Experts of a small language model: a variant of SOAP for the experts.
Below are experts of layer 5 (counted from 0) of a mixture-of-experts language model. Rows are named router (the router's row for the expert), gate (a neuron's input weights, with its number), up (a neuron's input weights, with its number) and show model dimensions 0-159. Each number is 500 + 25 x the weight over its row's rms, rounded and kept within 0 to 999. Numbers have three digits each.
After each expert's rows: a language model's description of what the expert responds to. This comes from a sample of Wikipedia text that the model never trained on.

# expert 33
router:507532529526504493494500451515499474464497489501516520509477512472510477471480501445525528500496459491461519494539483533526502512466499542484556512452506491501521518547504489519478495513490497512538545549491493515493516515520540493448550497535479483487490488475494529459486509454493457536509537465526503495488518514509507525505521518551507505471492500500488557454500507497520461478479497501507470519496450445480545492504519467490512532488460510513465537518504533462520513526502502
gate2:471495522499499481502503442544487482493485505509511478514493480532493504519498533493536509538522527543498480546463486472465471473483491515495483485482531520467464520502480480522510506496509535494517516543483524547494517531485506523470480536506530445490552484491480475430485512515457501536513525484491511484465464483478505551517487516541472521480466496490503519504510500498501469475472447498499492491531492470488505497504527495464497464517511529530518498536489581531464528534500523
up2:494536475483480488522521522498564541501500449528466518501485536480521522524528491508471474478484484484509495497481499508512487498525523527489462477520463520503499470491532474465553513508537516507468463477484470468517477523475471502545513476515520535518485479435512432494535473510514533516498518491511495496516492504538484486495492511510458544480553508480487506502566555497494468495494519537510524445500466504510520497524504511513522511495532522534467477498476483456511482505511531
gate3:484451491498554494441475524475505521528529508566514503512523551519514511518543513488493500487509516502481511498499537473543486461505441478518524478478522479499493494495487476516481442526500467531540536507482515516480498488543527451505493472484527475487498477493451525527471498482513464515487487451492526527463510511510531514478522513528548481474478493511478524507508498515497477520502506500510519485510484461545543536476537481495481501501453466502465518523537537482512490478512518
up3:542519553543545470507496493541467532513558511472444468534526486473521511513506527497523475509507501494483506477448549501498520495532511485467492514484499507487504510514497527487459523506502524499527537508429494506488508501523506460515491486475507498487502505493476482516443513521529482518493469483468546498486515492503507444477572501547504496457526478476475500529541496476520532509523501486481531527493521478505540489492528514488493485527483452466469522479462516497479487486488505
What it handles: First three digits of years and long numbers, like 201 in 2017, 196 in 1968, 978 in ISBNs.

# expert 59
router:500506505532468508467467466533522489502500530508507513492524491445480488479488520497510464456476481487483513575532520495528478530501505528471516496502463510539506535485541547517549488527499509503491528523501484521452488508512523475455498527520539469507491464501521514494430483482477482514516500467540474549536530513489540507470492541524538527475494510528479512508486522494473483479493499546510505493485505473484541496507509474488529554469450476475529480486522528504514494521505483
gate1:512516508481493467474511513527499510520485523517550502498474493530510516500539470478478521480523508504473456510521503492484524532483499509499516525499501540505482477485542497510522509544476530464510508520473510508541479499526481557542534512533543484504493509507489524513450478520509526523492519440458524470569486462455509532486477456503483513525520542451498466505485485496507517479523532538542478466523511500473479502489539532529498533503507497507530496532510515520512453527549481
up1:512502551516482482531535559503530558515464508486528489478489486537506558504494501489489466496525507499559454480494540531478538489480505525498511458487514497484493518486524500488494515483536472543534534500522480494439495492511501486527494462522511480488474535511466479518468506496465504536493507491498468512481481497485536459514472506491533548493514507526500509499500493493468504520502479467494502527481507476556512509538474529549560499538511551461525502504513517509508531518458493
gate2:496479477527539531488485487467513490426502515511507555515503506518486496492505479490518496502525447471476503521540517526493496534497529527492506440522471559493498530521474464480502513507495500523515523547510524511486449511465507520498484524514507492513502506516492499464485524494475526470507521526474484475532498490480500490476515532497472492525466516485493491459463534527520514483449537568528510505469527468498511544477460489482508499470482497506510446474483490511454485443478464
up2:496491526491491468477479507489482500488544501516477484509490516512521490509508494482490509456544456513570532491492526527507516477495452458506522475480490497489449515513524455506565505510510485498466529483518460475498505539497533493523525498525481463504426512526542454493495506552546499481455446479474483540470495498511482509442499479527469504524489494525510493517511466511505512482501493496491474496514498503475498477550514532466493514436494476535534502494526509518511510481499502
What it handles: Short pieces inside common English and technical words, such as w-it-ches, cru-is-ers, dev-ot-ional, Fec-al, often before suffixes like ing or ers.

# expert 18
router:491494505523491526464518458535476471487514519511483520482520498462501471464490496468502477486467496463500497541501553547515498528495518517502540532475477506488464493526530509513498458545474559485497502507466473515505498519568495480486496524534492487486503468513516481504474482484503462518446500446493485520494531518518516478497511497564495456469468505484498514514494548520520510497458500510467477515523492481475482496543474463480564539490451494502495525481477504505501523512518455
gate1:506514563517477552520483521511498513496474502510445516490503464455498500540466518487506501496482466539518510507506494486514498522467502563545508484476512498463531469463556482507479505511507502488520467519510506472490479509490515528482479510506476524501531528496511471489464459470467496491527506485501486516467476523463456502539501506516501500503502513483510510503548515452497465523484537522470549508519499491505498471517458527483505502468493555437498445472459548516519514534514496
up1:520489518521490476510477472537520444517518497520539499496495528508517492518542513488447515510501567498493514484548494472517477490489491459502544530461462522532476547489491532500518498485495484496496505503499473458517524492500504520494457532444535491518495514523501510502532580490510482496498517536502455489475514503508498512521527512487529492513531484505505551461469480513507511509502502496499488476488463455524528543512522558429467510520528498533518488529487478501486514516463477
gate2:525520490472517511507568469487487509459504526510482522513499492548529513504504474482532492514475510486532491498505521513535528455517506492484502518532478550476499521518539500515484536462492529469549530475516509466483486513516497481477518470511504474486514504482494469452494487477540504511496523542470559520544499505501543555466500479460509503496470492474494505449477478508545497491530489569481517494521547506519505515486471513453499524494501551467492493474492526503482526478535476
up2:505534521499519495473504561465503498503530505487440502479475506524545489495495518476480456516495483497507465495518494530459508518508521484491479493519515510493495550517524539477481519489478491513456522504491531496498493497513472462512529482516494503510464524528493557459515474487493562463519533504455534542478496506499526530484509478454484532491529481538526502492445478471506468511510500472481504491459494483478507493528488530458500477536479545484500505503481581499516495467540466
What it handles: Nouns for leagues, teams, sports and settlements such as basketball, Division, club, village, and table pipe separators in sports results.

# expert 14
router:484507512519485489492493471506528507514505495526504537487535485493503493467496535480458483488487496504481503533515519493520472488500501512498551529492492461472500511499565502489526488504473551521554508511500480510507469548522568497479564490532488468496503491441566476501482464480498495493470508470509473554504516514483485493483483497535546497474477491507436517525490533491502501485465496522459470507488501474474525499505513465526579526484459483473481502474477512490510498522522488
gate0:493502483526522510513527538533500504507512485498494501494503466439496506492559530471512551451490518435490517484495503536530499506488491531525513475504449535510457489492531493503488471483484525491473505529533516512475498466483526495546501500522469490507498539471472514507559472490502486466523472471493511525507518496503484483490494511479480516493481561483518527513517436508487498516442526525471481526539497490521535513512526460541498544513490453549490489536509510492507486513456503
up0:565562493487497486507499516499499497507481469462523511497461476530478502501528464516517496459496507542479493503501517506458491511485507486515494502520526481543484521472467504532483486513497476472470493555529466471507481537481432536498501490511511501507486524483498486478507508506512490525489514544495525472504514512447499514511493471521527511483557459486519534482538491473487487493469438481524482487474500555521472447524504544461523476507565491511503488520494490522450522484503483
gate1:512508501546524513469486468471509553566478506495534501498499479475499476488507502510461481517533513506493531533479509512525488491485512525540520520502507503468487535481498492497533509514520515508520464492511450506481483524523485490466513490469470497515514477472511482467471529479540498536500495553459455509498500512446514482500507488462496501508511515518468490516454498514520507435542446503518475500485534506522524522493438435524510457475458488549530502520477505469473476507481503
up1:542462508551493508513496490473548490498485491539506434495518492501461503519515492501488543490495533494491536499453487525496472502506490519515526515489510484499560529496532499470465471520530537507522499513521504435463518497542502488508485470524487471530523496550542496482480479501514479487504476514485513530532499523504485489519512488532504517483527473482487529467486450486493477474510539480492456454448517493490508536544517524479475474467459505506518512477523522497471454444511507
What it handles: Stems of verbs or nouns before suffixes or after to/the, e.g. view(ing), head(lined), export(ed), number, U(.S).

# expert 52
router:498502520525512477523478467514475476494478509478546504510530506455502518468506550477528501498507500482487529546541514548505495476459507529497526529456494482497474528445513484494471472489485527512524521565488476529483519528573502501510551504513512489455476490499499517498494474497512459529478520478496497532472493502509506497477508540511518483492490503506486542467492517483530472501435475497483477520519502470469510488526513474544549554496471538482476502514482519472533520540502472
gate2:497532468522571476503518450499531528491509530482509479507496489495496490491514471501493489513515538478476529495486466518509505476496470525453504552474453524509494471460523483496495490541479514517511523573486492505472504481524511498495501491508498491496506478479517467516485552495506493514503489538505553465477517476520496492509474484510527486495465499540520537488556456523505508475494515490529472515480467476489561496523526490497493504448480518481470480547501479437492569485487484
up2:480539523461483464504544509467481533523453550492504516459510461482514477497513485501508479514511518512498468528525531497518468523497493470524493498468490454509510460460540505481483509532494452483483477470475514519488539484491509524471516536476485517484516455510488509499494470518501496535484471435533470506582477503505523542474536538518509475540526520503471491484508498508449460535474472509463484505519528509477495501464500485540489503464490487490506483538525489501495504473504515
gate3:493533506532456531504520468468510489468489540469526523542523506507472490516486463522517489530548530491496478518513520456520464531461488499500498513515524493528468509525493503470529514500492498525470467521474523523526573506528499516532494465492518490485492441557508485554473488496542491496516473503480468515510510500459477480487476495491478502512485529516480517477541506559466508500513499492533492505515467514506512530507508478460480477487504491489517447524489491435547502544473504
up3:497455552500515532501465485535513520519504477443481521536524511501492503524531554449491513482483507452493544496513516486504505511529477527538490514469504511496510496477462517514490471535438522488528538521499491497487501467502484536461518531528524493500508466468484492469483516522503503524465525502496514525478494488507507430535443512441478512488512477518488510513468467492550522501490511463521525505496480467460518522545495520494476526514503504525538515530488496502551476505529492
What it handles: Uppercase letter pieces inside acronyms, call signs and country codes, such as KWHY, DRAM, RUS, USA, DTXSID.

# expert 44
router:522480522500508494499484487512476468489498494514524530517487487461487481474462492464528501497501476509495511561522473507514472499483532507489511539509477490539509516509531492500499464566487520542495522559491441507528468491484488499472530532495539481480498488503518561525487494501473438535499503467536476570471500512499558464486493497524541489476489498496500523457475539525538484486484496492477497468501493471476539470487500457518556521447491517514514505501474499498511496510498516
gate2:497482553482522482511490496510509525497502507450496496512455484510476466510479493477530558498475448513506531537470490518538506496522481528511497454485506529494531477520526476486515478458519535513508519528489485498517440441546510477486486497440471474513494487559513516497482514499476486495466513506464449521544490520522478531500497489503501459485524528546513493462484505487533513492484454511522504477454513508492542498507519498515484478477516570504512475474518515478501491465499525
up2:480488520532482462525521500546497509525488506507485518516483479502469503489540537497487515492510499508495548475527543486532465494548517457520542501571498504494507513519519537495475509493480529512498490528511540494543481473473488512482497482468511492514507511493492496507501490509425467523477541493542442472484486520473514505494467529538466480466527512524502470480449524527476461518532526504487522506482512449489495479465506467534477522492492474505519545540470498549473518512498500
gate3:477480524497465540503482498490520464483464535525540501479508508528565491498509494496476512507463505528491478472475424490552491471489475515505530491501505502489554497476498507482498486513521498481534541513494461477489498487528479449559506499501520524536522465524523493517480477469492464515554552499514520558480513508489507496529470492492484483494514522518514491477548515519495483524456469526485498486517510481528481519533506468512511502533470528505464506494508503548446537521466508
up3:472460527491473509522475451501501477468486504494481469531605506526480464459485522513506498520514542477507459452500468497504488467462541500510492516483516500517512508469492521504517547485497497502477510473506478505471463484505503469501471507515496534496534473463521523550531492527489511561512507520519464519500503485469520464463455478511459503545544527509475469455474542510476525495484518485531524501513495491520496505489500488506490496526476551510490533491481505503521526475502498
What it handles: Full stops ending sentences or abbreviations like Fr., So., often combined with brackets or quotes, as in )., "., .".

# expert 38
router:508483540535510502508467452502474469477492548517516514512570519492534480458494480494492482488475508467521494537509510516538512479467502545478554491444472503520507535506511534508476482500469549497499536515523466483477481491513538501511509544520479486485462472439530488491512489487480473536478494472487448498467524489515480505507507499533541473476460503485529511460462527501511484492476507487457468500531492488532482496516522476524542531492495504521515510509490486488535507532500450
gate1:496489508512521487509493524481533462498523486494477508508504507505528514492502515487514532501436446438508519495544495474496518506462482495496547482507510472487499498463530464436472514501500504538478485474534457528492528507460521483516491529523435496476516499511491513479520492455474461551528509482469482496511453473494453501477463511487480511510512474538532476451500530513463462532491486521479514475483464476503496515509533542523496516525523490470479489449486504473515499471479525
up1:547471518470490493495538477504513470520511476448472455474486514514514519486522505507506541500523466464492501518526499502491515469519496493528485521479509515494498543513487478461467506451472543494500476471475503505483480493552503485501506516491531510466488491512552478491462505478501510523461476518512509494497518501492501502477466484535490436494535484496468518457493464534473529528567485482498500501505511441443491424532489505510544522510494476540458516492502507493496524493539526
gate2:540492506496477532454512508503530502504494497547493526462523477475539516518501528493481484487504537470464475505477463469489479482517522497467520476482506504478497557499503473454483513515533485496472461482505509514546488477472494477498518451468512534446497434531506470531473568501498507482515502498562512478520477492487505496513542494511501474476512480457491489509487537522496519442532523473481497487506480547531515488455529481515496506495501486486450517485492500509549506523498536
up2:489464486532503496558472473545457474478501542491523452494524524486492512492489464467502484528511496524502485510509535486490529482464528472535481438530463475520530516483488496456479473467498531516484525466493543515524535528480474481459488513459513480495495469504494508524515518485494489537525519531528486473507484540472468509514526509509539474487494507516496495490516499537452547479570477480488520520515470507486509537516530492467471498513439491505456492522517491528499496516517499
What it handles: Column headers and cells after pipes in sports, election and discography tables, such as Votes, Candidate, From, Year, MF.

# expert 31
router:526518516499472494467457479526504501502481509496515526492512500485491487509509503465451479502484463474473529525508514506513487495506527531476527539494520491518480528505510509499513458506500540504520480516494451502502512528511529501435532487496513437464482473481501510497485503451502500518493576455480471511513475489463511506439503518541505493489484515537465542487473508502495448456504494500448490459511475463449529473510528507492518526480463539512490550513452499509524505522521486
gate1:477480489475498490483476495510463462530462461469550472456494520481481519490501527489477459489500451526521510513523517455517460517553474500462494485514494513497502518465520495496501529463505493558475511467478540474477491541489455526513534466459549517498485503538478482502494501491535503494462496480511498498479491498515475492485500499478495509521491492513500521475505507532540457493524528520510466501491502442500554513515493541518525475473465525477490466533461464486529519528458467
up1:510546480497523506473515502462463489505535506543466492501496516516497460531458470494479465500496491511507472479485489457497452531458498504519551481491488543479517519464497513470545546538543498505498515531530459457518521461491507494474479502490502502491500473497513493503462510553517548509453478500543499443512496544508500559482505516484523458474508503506498531506515524512528502478465490487543530481475517486487498516505447482501546468504487527486515471491484456480508496512526496
gate2:515512512547510519503454479569475504504495432501495521527497522480482464503499516496495533508494456475494489515517512473455481509502491467494496506530498518494521531485500534495501493477515447527516485502508468552491498579527516515508543512537519494507512499512487514494504469500495515490493589512465526432472486514491511484509547481515521514522498485499471484493501503477523514526514508448519451467508512490508527541505538516525470536471534518505481498548474494521516524513484505
up2:487530463563494461525526511496536496500527492527510484491472485527495461546475519489522516520490520516491487522474516518490536506514443545534515497515500493473488536523478513485497471422484475466496513514481534525474507524485554463462523511511457490501449512523464514517505497490468508487457502487460504485467500555568523499487503504473518526514519488514532494515502490463494546481507515508518497483467534501488490494447513488503501512524522475506474471461508513484451509520524502
What it handles: Lone space before dates and numbers, especially birth, death and year ranges after c., died, a month or comma.

# expert 55
router:522515507538490472480489490512484490481447522512519542513495478500536478517520487483517485476494472498494518524492522532521472506497524530508488527404448469535457495535513524507516493539474525491532502502467486523516459523537526462478546526499506497501498453457551485464489475507479482512453521472492484536487512476497469484478531518500544510502492495529479556462488525517525476472495486502483476512499497459502513504505507451506530526470453530495485511491500497481529475528520518
gate2:533500457479524515486553533532523486501521550493492522510488484509494490486532528510543450496508493509480533532488510538472469508503476492419509473498480501513493520494518488500538514508542512539493523464471464511474516504490503514491507475479516496491489503497499487508529548454506500533537440503544450433466505461492508506512501517514467531470472477528504477522482530510533513500487500499517493497516489547487472527522483471516498464500501490498460505500530459444474515454482504
up2:516527493457492523551534462519477523497414460502499469514488471467502522438509510556524469488545534500484530474478465508495479512475481521520481506486514483523516510480473496512470471529520536518471476502516483500490452534519494496446488507513516464511502472461519490509491523510449485531509479470505497511496450492491516486520462493501469456511510471506468445505512522507541470538485544495479487523500486484510508491526522510496476521502516468526479493505497533463496531495474519
gate3:503487523484507430531503550483544499479519511507478509492498488495516489499495471519518491509487499473492523497535525516477465502524492502451484511534457476487510541576498513553495496532514490496498516515509501525466464489527491540478523507524491503485534497491519500507514466480471554494509502537503436507475487497495539505505492528545520454520479499493450502497497465498513507552489493476506503566525500510516555534488494524470511506484474559514470500524443465487495522483493505
up3:501485540484511503473573489491490495443492503517492471499516482477525465549445510541527485538462552538512487482479485524475478480504520542521515494486477518489517508483527473471531519494536515498488451520527475504498528484532517521526472464507510565473511518557492463499489476527494534519498527474492498506527512508491508481492507524476483466534476496470483477500523505517488445499475528501516480503493527505516548491445469524515520503485503441515492486529508521531455508493493515
What it handles: Prepositions after a noun or verb, mostly of, for, in, during, such as rest of, run of, suffers from.

# expert 5
router:508502517548505498503504460502488520493496503495510549495492499498519495483514536446536489501472467508495536552505527523515452512489500499500502500448458463524490521482528516513508462549498542516524500495515496515507481502546487471449546508522534475465495435455535467428479496493463505532506523459534484529476478491496498524462500538512521498503504523531510538466461539486512506518480502515490482482538499475501505478514517470523516553491507525497474533507479502471499491481469500
gate1:449474502520472470546557487485501522489476528490535520440497512488513493517495482520492519495546509494544504500487496494537500459516507524477490444478497517523496506487538501501484463487461493535545496497525526550546507480483458507457469489521485492491475520486501533467468508497480501515503501495506527519489489496484501516519459504481548508480548497468496475482477519500472514524488500496536561538466527484469543537521525523551511502465485538459487484477515527505526489507456495
up1:504501460510564499488463455478497512490472502528523493483479510467471545483486491493539482532521526527509519479543473504494512524495492487502549505523523520504502484439487516486498481450502494513457495501507491507506487554484510517519484478496488533519539455544478466485477477511511488491470509526479495481482495533459488459483507483516539485526511498516497498503493549497525558454523489526525505520474483495543479519433504518506551476481529504501528573489521483504502533472502486
gate2:490462527468505485506511508457499471482491490510509512482484556529515481446510532508468468487585478501533497507519469487480489511519512503498491497493506519502506499475535531511501553515492470542565500500513459492514462535469484503503530495520467518521527504496564539515464454541452507468503509502506511478498540509497482490528523483523452523485514475479462560497509512485487506465479517456535513491501492501525506480515512502494501503496477487517490487494481446545497486496554479
up2:466508490460531489502523493485526529505463510525517530531489502528498491500483517455476544485497476480500478531450513558514494570507489470495510519506533478480514476481501486485496501451482513481494483487459505497459490495474554526489513479477487507556468493491525494564519479482457475492518516484476480492505495486480502516508540518537485537483555463487508505479535491498489530524513502505523491447502503516512519497511494476538463479521478486498456484469448447530500502458536480
What it handles: Prepositions like in, at, during, of, throughout introducing places and times, plus section-heading == markers after blank lines.

# expert 45
router:516522477542496531479497476516502501477499531529508506524514497487476496459530533491483512491501465460496500537492535536545504509523511509479551519500459484511487530510548477500516475522463530504515517524469475505536501526572528491488520515507500460495498428507522515482439483474515452524450502492506460550512507520460496496481527526531515481496462497520503528502497554517480487464479503506477485499507491481464502489510518462495550556470475495472509527483493510464514509516508480
gate1:505482466520442546468483499521521492510511516517507495476504488441520492496420484512474471524464473450497518515514501473545503491455517498507471469460495472464471506471543502496490510483465516510484511485533525532537515491514474484470532556496497493521503524501526503537499503476502457483533498506513480502478493470503496490531489500523534518471490491496511472474480479526490489456482531533521525531542518513452451500484532532524529531497530515547534488478506497469489517539515500
up1:514509438476542506543521529555502490508503460518506550474477506487508431498524505454466492520492533497504494505502514455539544505520501508491536508500463500491467528505489453523470448507470499483500496499492504497508482502495507498481545470484471520487484493526489468458500504516476501462462514500473497505532515440497494464479551523501495512484493498466489446536504496477525520478527480526508522437502481499483526473511512472521504547511455488485492519528511505541475485480541499
gate2:467438489519516475522498477512477497472529499501526485497483508466510450496501490530495526508500508483533520520466508492503543459467498563500527545486513535492494444456479496474472498454504481494516564516539496504505540559522464511479519502545500508450499492527490550477495498501509517493468475518497539498474492546456509490502483492479510518507505500500535556527486508488436499507514500468514497482518500477501472541496495521513480499502481504514503485442467476491496484491456530
up2:477493496559500481468486491518488496506457475462535462507488482486491511490513505455513518492463508516495462459464518533493466488476494504526496497467510476467501503498501491494499474547529482534469488507458550498493487513488527479465492466508459497487484480516495529496481465516465535510468490485468492476538484509479475519485502536527528500527468452516462491464483516504502484458520501491506515482440532478421477511500515538468470477472483542456490475520517505458508498508460533
What it handles: Plural or collective nouns ending noun phrases, often as word endings: lines, roads, films, leaves, carriages, buildings.

# expert 37
router:494526513516459491528454448523485488473509488518525523485505472495465523457516512510475518502507475509503541543524496542514500498507505533485502533522476492515495508509517502513511474555483529482531494542495486531532502521521496491488523513485526489507487457481553492434516483468487467555492507478540457530495512483495526473515509541536516465450493530531500535483518522495470451477485474526485451518522491491469529473502511496505547516474468498489523558516486488474518504506530464
gate1:528496473537538505512521520494510469499504494477545446499501450466559521512441540505508520479494473500509524496464492504499491494522471513537491500519456480480496472459534456489498495529485506491501503477547485519495489500480561473484459460474486498473550482537535487462498514480493450491532491502486499491514499561499530473521492470485503497526531482527512477498484516525482484516489502435525454484520476507529544514520515493514485502510532484486484497505444463459480495496504499
up1:488524480531498468508574509503492517479507482484498474463507435510496521502512521459478512488496481498537502505523497498496475471476506491489546480525488510535480496494541500453451514458522537527538470488481521497523513507542495441500515476452519523469543507479513491516537525471516538487510500508507484503523516504551454489447525491500507529512480515448468505528495493544538504495488463530520484499507494450535495458476452498466513494499494470466515502509490502519487519473525468
gate2:513467504458511485530493510493502494500516536520485495484500494543506459481530555471453461515522471455525502496550501481529496485553498519527496508481464470517514552534538505481499532455469529501505539466509512527492479513487482532482470503487517495475531529462493540535494500529543493464492524468475499444511545533509528481504522480500542501536536518503535506521473495499493485529524510477498502509500501527526469516473501505443503469523438505490489494475494511548496479490509500
up2:503457520455513539488500504529520522505520536450519480467481479490515492509477491527503530531460473505499517544485524471533534546462501527494474459509479519517517528510525499486479515474478480503484506485514477517498469490498506563528487503538520525479506550527483529519519495504501462447510454495488502511542483505524483504486484510506494479532535533485504520546519481537529458523509522511516524491534485498521479539548543474485533531478473484447517457481526478465474486506523510
What it handles: Commas inside sentences, after places, introductory phrases and dates, such as As of 2020, In addition, Philadelphia.

# expert 3
router:496490544522487511485493477536539498467496512550511519470521477457472471507480535474471464501478489471502502528514514512496491488509519518491532514502512479532499491507533536534519483495471506494493541503470491537469465510537512487443508521513491502469465510465529491475488442451502491519448565449541474505523483497500479502472486519520499483489488496508478510436477497536504479464493520550467490478545465497465537486512505475533502541504487529485471490487475468504505508527534499
gate1:532490455473479524515501470501470483473479505539471521515466463467506491513531503475470499490507548506482534514495482480480477524507528500524476504491508478500518462506510493530478505481500509525520494502496474519491514493481499506493509494529478544464460462554521519516540505492477504489528538437511500538515531489485477510540511488525509474544521501510501506493529502516571511425487512527439496496551520490465492516515448511561508477523510476483454539504501473513513519524499476
up1:463513527507519533485544502509551520493559509536507549484502528525497499490466522507485504525495483488463474501489538489502503475486525508511473503526533495497466537496542476520482527475538513474484479525516473553482483513522508474505456537482544475526477468480525528486528495565508485530481497478495459485487506518533538523500503515507500486496489455490522545538516510499519440505518511499508483582506494477496526457486547489496498480507491462515526492536541472494486481487512498
gate2:479490518473471526509502514521499463507503468526512470506542503446489453499518441492495497493519483465457499470451503539498464498504510498472501512511473535514511509471556497531489475505475464542540556582486505554473496509536499493495498495508473546516496479489472505495501472489485520535510470509473486528481507520547517514496526520515517487482500504448516539466495485454493533479472516512527503499496486523513457505479494497500476509499539515502484427478512506504466485515498474
up2:453525487521470465520553543494508510496480508496554528511499532490512545505522512503483482511500505531461494496469534476512488529508485522538500514523486433524502486464495476511448478523472469535528517479493479498471497480529524521527461506488520466477504499457534501455504535541493495511516509490510486429486509504480509481474515496538493540524487480532507487507487433481454490449498508489509494551543502473503487509498476496454469456514482504478489500484474531493493513486499475
What it handles: First or middle pieces of longer split words, mostly Latin-derived stems like def, comm, inf, qu in Conquests, conservative, committees.

# expert 63
router:512512499515483538476499462505507468461501529528484517487500516479475451454485530477496485487495496471496497534512532510535501489505517509501571538513495474520489527507548495505529456534502534494537486535476448525464520540552546492458537504537486504494464457495562533481489475478511492536471523453518499533484523495467506509497498550536513514475476510526507523507503543510491481464465482489478484521491495482453514484500508482505528534481496501487520500505488501494541515527499465
gate0:504501486539492489477496480515510490470534477490493495535472498532523474511530510458522478497491529503477509477458558522537504490512489503497556525459507529572548467472501514485489521516464557498484467555486463496497511523483516534495492512522510468525487510515504475501535521454496503525472509489485467509527573533481570506449498488507498524475504507462487543490479513512485518491514496503531516464503512524470493516484486515504459503460508462489489475529499486506494506542472504
up0:498516483444501516501521536549512469459532502482514495457521530481477501496489572473506501480472493493502482458493504473529524446432474505505502478472486506500481462468492506511481523527507568466518471512479467494498536525481506538469453477508518519472506464529498513516522487499475517480478505507523465472503514456476516459499537544507490493519490519515505502484503497533496521507477462483491490507475558489515520517489515518475498527473456507498547489516475538498474462483490539
gate1:522494491478520525464470413483494486525449532542464501469533456483522488468529514489510523498501531445510533441489495495517499540506498522510511496505519507493482486512568507534518518471492491474482504506471498471487510458500516496533497485504538468487511537499513551473507490488554506506526522468536472534471488501455538521535490495518482507525480521532525511521487514518516477520452535487487467514510527498502481476502531509491528530509514512500496548482469526527491485469507475
up1:479498524509526460466509491493458479476498527464509507441511530529478486524483533500468482461493484524527447492516514531495494483480513494515503460541552490522503500463551462498518493471522522492524543481501469467488492540517441492453488492486487477473509511510484492552524519523451503509504518527467511520511490530493492454491527514486474499523509504458539509505529473506486444497539475483542479504472477518500506464504476495517473501468460516453512541511466513501516492532492494
What it handles: Nouns for offices, institutions and official acts after the or his, such as government, president, approval, proposal, reforms.

# expert 28
router:552533514552446531495502462472490486483501502521496497517520490450501519478488519485516475527486499483489524537537499482513509472508513542469556512439487477526483501484497505519480466534513514482507559503498462476506514537523521499481491522542498458474505512483488519482485452507463483548493527453480509501462499493511505494475481501514550505489450508518480537521500521477522491500491472484493489537523490457478535525517507477522508532491440530541502556466494503496519495527521502
gate1:537503524541500494479540476499489506485477551492455494504521510535544446479506503526538464484493478488451578540506506489448520511503499495530498474500536502491485480462506519511514514505521476466488532512539496457508510500532517537479511533494522501534474506492549520502537529475490464491504476488507449481500505492427491459509485487468485530496527488481544507531528481498478507525457508485509486532521504489504478449508479478507481526482474501492495492482490536519483503551488529
up1:542508483536465489489505525474506461470477520502489541508531461503499491479522529521481533519481498515525547478492481493524446505473504496531532512509477549521485535508490470497533469472553450500527497498570470482490494568475510493514503488486524456462502526481510506538520527486512503480518529538498547494492519495517427464496512493497501514517464521526520501504506522494480528503475507509478513509527544498459473485508507484480511482497492501473505506449541470490488462460489471
gate2:540503473521455502490458518523507529498500519495484498529498495518511523511496506522481501515529548506528431515510528512516517531482520494526518519533556547503483488482525439518484487482501526476476498503485536470476471520488458475475490503504476514493496503515449484539464520437501509481486482540493497494482485478486488497502492523516480498525547514479453477503503511531486432534521470475479519539485488502489510488536508521459469459491470500548482508504541557520545507502511496
up2:513487507504506502488509495495508525478456529449496501511496469472497507521486503465540466521520477527502527490478460496510539455504485501457502539478485491492492511555503544536492533517470498495525498506513494463492464494488546451521494515498504460507508487511492455526506482504474512494548517469535523519468550496515592476478482512509508482503472461510493537508453484525521481528501475513512472515503491513486497529500513522510547533525473480497576472515481503537454489487484526
What it handles: Byte fragments of Bengali, Korean, Chinese, Arabic and Thai script, plus multi-digit numbers in tables and statistics like 65, 71, 80.

# expert 8
router:493527508519467486505480490506475501491503489516536490502524479477486488470503477494505499488477489471506537531499523539504480457512509501446527524453474474515508515537466500496527468536499539556522501493461503506510461525521515450474505512544522494465449504463537507497471486487469495508469518489537462536514509450479496499460491516528506475476485515538444510488473524502520461512465485529489498470499487478477476482520517443516508550471464521494495472496472514453491503546511456
gate1:514469546493510504535501514493511490486481489485533487514461473498484531506492501517542471469517512500501497478542524452513506488513521535494500540533534480458478536502529472475519548521493469540495510484532468487483528483521484446522508475516503485522528477475525494503515512547463473482502503495541535508488603544466494459454487524505468470515528466498505503466491468456519511509480520511518490493442489505477521512509471482521505496484527532520488493455512527502515503485488489
up1:451559531516494499484470530511515473515490544482521514537516481488508494561492513499504474532546500536516494486478572548508512499486499534478511521504494524506558510477536467515529526533506478515497502488484513486500478519512495478513543504524521494483470463508479479492492525531496493480472479481513456488544518490492518522492489514494535457452495456525561465478492489483533511507480475497550488474524502509509501493514558503479528496520513472546506494482536517498519477543543491
gate2:488545525530488478490481487468486506505533524474496498483545473508456553441476466528507458484474518520507515471477490502512518514489498496505502532534477494450514497533507502549528521481536535499463505502510491462492505547516515500548524540491519469488512517535495509440505507481503531473500536483505480529476529517510534502486495504533516507516503531519464504523468510515494503532517488536499490458461459474480533481459522518465521513452518526475475524504513429529519481513510494
up2:489505474469507521481507497513504499504499481473529496475505488491541536524474479503491501502478508526521466527492538535499451455492486509444526472532497497465455514496512513488442577539517480507473465507526491482512496478490448466489465472459502464478474540538499484514494492502502491467520450453507473481485470535486546493505504464481500480496474512498515503505477468505489518498479473519523504524500502515507514523483521517553471549524506502505503528540454554529513529459492515
What it handles: Function words in verb phrases, mainly infinitive to, modals and auxiliaries like would, could, did, plus not, just, such.